config.toml
num_hidden_layers = 8
hidden_size = 128
n_experts = 48
d_expert = 64
moe_layers = [1, 2, 3, 4, 5, 6, 7]
normalize_top_k = true
routed_scale = 2.0
balance_loss = 0.0022
balance_bias = false
router_z_loss = 0.001
init_std_router = 0.0153
vocab_size = 8192
norm = "rmsnorm"
batch_tokens = [32768, 65536, 98304]
Below are experts of layer 3 (counted from 0) of a mixture-of-experts language model. Rows are named router (the router's row for the expert), up (a neuron's input weights, with its number) and show model dimensions 64-127. Each number is 500 + 50 x the weight over its row's rms, rounded and kept within 0 to 999. Numbers have three digits each.
After each expert's rows: "mostly gets" lists some tokens that are sent to it at least half of the time; "gets" lists some tokens that make up at least twice as much of what it gets as of all text. This comes from a sample of Wikipedia text that the model never trained on. Tokens count by the router's weight.

# expert 46
router:494455513408532588587469551413487533420527458520571445512521504417533434478567510419495463541552502552533629508481510399476480465502528520602485566424493555520518499550521553555468525505461502
up14:423413454501401605481498554506479496530505419525581455476554469416563476542483464477501451471580491520596518492561535530499513491563455413485375561457421541560532504458573564590494494467537516
up15:538564454449438549592466482568503522479592566493554421509495518422487403496429507541554471540489503548484513466580483441536459489551629536491444510405418516509492542423517583523451421437504461
up16:458602468455515496560535489394499493455545469443458537455502502502587407516542516515444534523447365466458574522507500519445471526535566459470416486490541431572526539531554561464414569565505531
up17:482529482484506599520399561501470490462526483477504482443509442572588429488547467458547484504481460442487525428521517469545597520544450581505519452470458521473507527538534537541555509484470520
up18:511404474510476480473504487399322482373496470477447532436463471397535424470435489416504473527502556466510514547477548450550516431456586500570475535476458537501473477468549499498482464494463437
up19:582479534459505505515473504437504579504445578466485480577483490463520424485455515427477503467580467532578529503593528520591529544507410643564470524566482476480504542528634471563529559528415492
up20:490502479414416501545506532418605452431477518479558562452448585426504462499537494466468483508431451453462512470553561575464528487459491503498529524479477605512474546564474528545461525529574581
up21:525549540409431451535484382481545506513529452455471437504520464538509479520583512453443539583546459581456579527487500459446455441576499543541491566479503526533447467515486396486524507471523501
up22:595467541478564550461520526434456492496537540428479555574503458466528505434586485463390438484466472541497542543513496552570406450580462458481485419417510562542451495499524588487538544449410548
up23:609525546470538533532549437468454492440572423405468470559461532452452513461542509499437473455523447538480573546485477532470425532452545482566543490464523493507538594432401609538530461597463493
mostly gets: " =", " United", " par", " Van", " #", "qu"
gets: " ", " =", "en", "ant", " United", "qu"

# expert 13
router:425420505549592526564506518496557465430522503486548466565536460430461528470564460462446383555541459523455522531425552479575585485478534521502599584473510523468561547617512561532490488459473511
up4:460467481498461476527437460587517545410488460511419576619523480483469523422468438517502520485430469532439465500533562497583543556525543567428541588520602504525529526477494448545487407501511452
up5:466458509520616517531522519507472587424577492495511533486510438434552440550531397430424410464582473524489446540504545542521524402490536490514596545449449572498453457573463630484446449476482557
up6:480487375510484473479513515383447474473535504471482483417503467540477397471538503416469536425491416445494391430461408530543488482539442471473512544522531450492481564662459498526488495564533472
up7:409477440486544455532580477564519594482503460506481543460591469484427545491527441498410392514589452511550484471487454537588549518449460474454517501482513492428458458467551547505511402526525546
up8:506533559506607595482530533514415562428472547482592468490462531539524415526573484484475478547600525489374444532475550550492478456501448568496554581550530493428601508606470526596461434473453468
up9:529456502554481515545498455455538467504504563468517490515558416464574513405433461536436562488459483511447468586533506398511507458444488583466479529471572522467495368424404580560454525423443489
up10:458462545570544458514497455453465466495569572549545477555514453510574550513460436496547476509475497496403481448488531384518536512568484495469580480463451578469506624466448522541437456429441537
up11:477479492521517468535510389505528493519477538462540448594533445374533438499567456538493451480604538482530462479500595433466429433475567506433478507457508501490485531550478537481468577491571462
up12:517544452531415555572527404504531492536540432504520515479482426520493522510483608535439386546478456529484492410385546498485473504558535498536488485537463553432430534526485498549453469462459472
up13:463485452504466501534521485475509469548474410494590474507574560478460500478581431483428524434559527493408526377554543404435468505473511467467381544563446513482515620615517532506532438465533482
mostly gets: " is", " was", " were", " are", " has", " had"
gets: " a", " was", " is", " as", " with", " the"

# expert 47
router:451497434516517566502516511496589419488487570508546538491540467461474437487532504467515434574511453514515516500443537479556496505412569430522586617494472560427559556529542510563448560452428494
up18:467447518514543444500508494491508586556558603451438454546609534475455445416541562438515543485442488471495479538572510462510444488481500463531441524467432526467585516487490447479482488599489488
up19:479547538442545469468449503546534478564549496469426566420498458503444534547480431496515421505487396474517509476543572534517487524468560458558530549494477502333518467622580421414461570497508523
up20:487531523517533395465463456521416515486420478467489427529467505509479540532510446505511476539542503466468508540518564559524474495540543474500465459408510460522608468457489596498438508461507501
up21:446514405490534525558526469494535524501424527488511489584559575448429523527470426539497487445557523510581546486538628541583458501486495489632528510501468510518509513517487483441526510455456506
up22:457564583448486507472477480478520545531600609490618526484516557472539517468453561477536542465516475520446522537505475568569522514451574503567604575574512488580480444569451569525440510506524515
up23:562486494493479616528456541559536484380449468439525493579403432386465536470617502524570503565533512438518517548443595547590496441526450427439501530490493447456469526536550502516388470524525500
up24:440487487610563465487581395514493488480512561547529558514516488533480473446547480468453448476627502574437402440465575484535532570362549532479586509494489480484495457549492529508519514587466439
up25:514575461504436544512567496504520529563533480488444553448478549485436497564641544511505418499507463421528504506562510398497411609489578573585578465492416561464541475447522529517456543557437431
up26:467465419503537507548483545593478487414509558435498459525451603489392445542476446476454453473504479560460515543560474527518499517459504459478428489504429480524544627467553499536603502570506623
up27:499450585578644477473605434479469538439483454452509470559496464517539397524540446595591448564507493508395480517551533547505501539514570513504477598611451570408478518508496545497511517534445517
mostly gets: " is", " was", " were", " has", " had", " are"
gets: " was", " is", " to", " were", " be", " had"

# expert 14
router:469459452446522519492443483436532535455482562498502427579525528485508439438503532512500492478520476502480500568452562433579554443530576512563491510438500496496483494491557508567418498461449444
up18:478506445404430542549554531503569455405582531528416495523575491497543443539427520500481465513502557479522472449572524477523619554508467430566408412604442489455490462466481490577459565504459575
up19:479592600515502476489514452499458510479481542467509466452438424442476521493518516498536466553533529604480605522471608524544501485528628416444409552494465540458516484436489482502473519522511551
up20:482539441437520489473505510507466531496491470515508462507553656430523445583491484488477386452437444530501517424477545488500466466522578420553471465452392543516456473580551551577453574492532452
up21:531438562409395426457440530543489493449513534512545505498516548508432478513520553511471495417461496492538466511384456484532583501469499488590497530475428583504498531468562466469422557563453493
up22:474566512471493464440408477516574434564502579490517509546561488434435400501552444447503576555493489522491607562511494478497508478403465542530371502548594422568475551550515570555500397510529411
up23:499450492472472490499420430475569484545443543530427420485570510463515429427546627508447493505484558574597412461451518493540553443499546559530551564475499475558493464626435542615506460570585441
up24:443444560607541607488432448483492502417461532480478448488509491453485480504525496504554474423533512549503458571602496497441529436536459487516502502444457479482501457499590545466474558503516497
up25:500473492425519529518508456463504557488637537507418496503518481529515469500489504488566551436459386474599483517536465528592488438480594514599479515418550451425575608608535499515531541489500421
up26:437532443481417445439478483487502489526542543514503350531543571479520446552512475522509541489513542532447507543467539539466548529554508435626495601543536409524429505432589420532470449522556452
up27:430560576519540591522485444498557536498549442554589461538506527492471445568466488461556490603449441505514519550515476558589621429563545509606502476465439486474466496545535578544412500425471439
mostly gets: " Dou", " Qu", " Mil", "imming", "ub", " Mik"
gets: " ", " M", "am", "u", " m", "m"

# expert 38
router:453461433512571530502571482480549430463588561518523463473522480474488535469595429441531489556588451449475536567465503499525471474463514470491469563466446524503570556553532601587458524459450480
up4:576424449453531565507412410462503535485500530462468513499588453576527519480589508460516498581474488475589518448496500483534553497439493461562531551515556425454472510513505430495560592554520632
up5:542494581541529476493516439541502421471529557453481572536509484443519596492508435406544466414521429447494547505561472526644427486569494486557491505582504457577441495493534488550438509483537482
up6:424515496581608416525479517472595492454526473527450464471545531487569544477511468416574474413481488476478564557530532452523456514559456442465586621530461485472495483540562390625508494464425506
up7:504531555494496481507489539434469423467525474497473491468544559439384478508507473546542548528517530479453592552578443543571446524490464427557483475471486410520478501439554587512498473469426573
up8:484555501466514550498472463560528455489441602593439465440502475502411525454505430438642441602469488496462506594529559475468478530467485507448504510506526451453580546460500506588409504463466446
up9:523486417577487549523531508433535467540487494424492457573408468451475676486495463469538425454487518384451449472478560465577433481566510448444444563408476502456478401574514485507510518413574486
up10:587533469485534620470561519527466602439488545448553502447487476433501509506524423459554529629637485490468421504502410482514413509534478510501519508518511526424568606482565493554519531480481536
up11:554556508544561526519505560565478462428572545443564472543489496386458512476570440451533481522498479427482594489520537589447520481504413583417565377466511475511536547593465580474485483455467451
up12:450458456567524506575616521443484463554453535407508560509508422478460519432563504536488490527542476473539478482558508441554451491453491513573493506446427425387442469505504522501552570378453484
up13:464496585468481520409486475559447472436507483534495496456461594531517457471476476475558519371486580515472480542520521562583500507495475528542435587586505552485511594525574542555509470530454482
mostly gets: " which", " who", " it", " ==", "\"", " where"
gets: ".", "\n", "\"", ")", " that", " which"

# expert 42
router:385432456454576586471545552395581526483484528565550557522535497516552399443498390475451445535534479513499513585429519483607554505492541441526536532477491490423588543536531582601470503522477515
up4:449485445503493507494467512465458421455469492466524502504560405443511492473462511527497577431531478465418514602480546631623586558488543553438520386443446539434491475507448540467467532446478547
up5:505593419446519584553481540592492561525548545626500569496476504584529453440530564485533459484518489421563577495541548549485477517499515524567414374376467553410553456548478537485410521461492491
up6:446468522490497565406566525494392520571503601484557601466460554492504452513398423491412469458499512471518416591527532491503485480499452472580510506470459482507545515475524520513482400553476549
up7:553550437512434492458489519538524519496488495450473567495493375543488525456513548450542482444491551496509629528496521533535526537492496374549500494554434503510562471481510488615426491460496548
up8:455566542514483475502466500516482539545491483434469565510468528465511500426520497472536407497476540415500548549505517499512458482435587545561501469469484522488527568519515473528527473426543526
up9:510519542384615536493500463539503539497624533542567604461405543543473480529494483514495554440549553463439528574558396498630508498597478496470536479503503491485469460556528536482470481597529466
up10:448487525620449546459542549455441563516495438599525426415575505471554432481465527396471520514543544468563498461464472512475592537581498446596506486518447474445505520520554462504527550440526486
up11:494545454430559466481543464424497492489428435469443516580510517497524440566522454445529453586538515484522471482527537624565515550499612479462587525500506546504522499575459554521501542477524479
up12:545473432535553501494440533544496556522479501527572511616512554473458479623452366501422459472546489481607526483579468457573513480505492524452464479480534572514543499572498503377468470555521461
up13:396484433489525611461505501459530460433334550509513509499584414503484550479537436537475525454540482610552480487471509475539533468525478526528516542547522511501491494540452527555517483439520610
mostly gets: ",", "),", " (", "\",", "',", " including"
gets: ",", " (", " of", " and", "),", " –"

# expert 18
router:451413508525523523442491472458569461415544563565472533464502519474496504485570495492497484509520475470498530569468538473552537447442493469555456528441459499499521566510541574627404518512388525
up0:415520535383472513519440467545486519467487549506453453461500599452498490480532477523530478460532468447376578494515513484560449442398506408480523491455474491483450461495594476558458514515555603
up1:452485508499573531482498462534531459400518523494472503501523552498518510515516433513530501458569483437563574488522458552565574539455439483555448579496377493506483571557596465550521597511512580
up2:535439503466514418376505495465435491472501564540530544472508472522565424486509494526546527381515433459499498535425538512620401586501472498457481527492398436481517551497471550507462482444470515
up3:457519584506499450476462544482469525426453480503352485484516554564484520437527538480521482502452535545489427514539522586376565522546405573475459510485399483498494608522417538604550525441447496
up4:540408515461460531473524470535549483535496510411570518548466565449524515538517582387436475528587495499455411507421459481508473520471478538418452577423453474516499482396531548550477560467426590
up5:480511478477583600488410462446581493547444450474588495667477512453525510479496437550424484496455473531505522470505457547464476550489505437477404509515470517427570490544523431442482473502437598
up6:490482469521510513489483439455574459537472501518533518544554457513457568582544543436439559486577442483520518420495481524547532464407455525472473565442511488516497500472498522563413497402502531
up7:494521441515483460422440338465523448488463547485402520505491513419519552467514526555455525545481505544590482455477587556520527479515397497514502469439496436470552536513483489577483508513370547
up8:507458515549584450460584494547397462509520462457476458549477511473478631498534463598486446500446500525480506553463488478509510486541509540528384488479482446501436487508494588546577511512529484
up9:451583496438634480446533471498524475467528529566572461484513431499449565496489480502492465503483394422549426458507423529496551453476475505498523555499400531434565439573372422563529503488494518
mostly gets: " that", "\n", " where", " when", " ==", " before"
gets: "\n", ".", " that", ",", "==", " when"

# expert 40
router:427498499491551505497604479502529473449539505511513511506570459493516411427509447477485459479571505480506524538443467458568547373506524437464520531510490491477619546509618568560401550501465510
up18:500504497541558452508443579519501453373448438526428493637525507460461569430594454552445598612450541410451467484442506623522475503471531602514490484485440495561493487520446539549519456510489473
up19:542531528500486468505574608459471536565461434490522493374556496543431458442497524505481449443477560528539571501528470512533502464430557458527341563481453530596524518469574559517425457410560510
up20:535460488531544595513566502520456528377465414507516449481536414489419606461536497562450552476456461513557521515422491459542474451445461420451509495547474477377482486519466526572423522541498518
up21:484528475614489545485580472461517513415460443528531470504560556421432525559458521592444477419526505415464524503514538517494491519501570471559445479430441546450627466473560602493458582532397538
up22:514496458527571523549563559505541502473532469504543539511455559373547464431436458565417591445580530538581461572534573539502529435502493496513512446494494420485545577537499512458513488502485504
up23:513517563443514421503472467464471469459510551487560478544499533471504528391394525539547501482516485467474475576423566555610493470548639429553424520461531563513536467571547429531475531552475461
up24:523540629485537483445419433535474451552509495494559428455498524462553539526492515554515530504566488520555542526526516559503513435549471520610486507458436356478623506453561510467492506468486400
up25:474528520473547436550631484520538554442510487476504457474563523472446396491479407452553500508489434473493469637525487475546520351507520489464445491542536492511550512504550477621479498428453537
up26:420509461478527558522487485508527536434552505511471483512462467579564422616545400525526532498546495522550513429525440591583510440602549533475495477558548432550479454537562502559498573559505437
up27:426481530448492522440543505482490487530560455429535474392535501448547519484456457429484480504464435571483463532413606406422516567459532447622546560514511515382533482501511445560481516516403471
mostly gets: "–", "born", "/", "ร", "+", "—"
gets: "-", ",", "–", " ", "'", "/"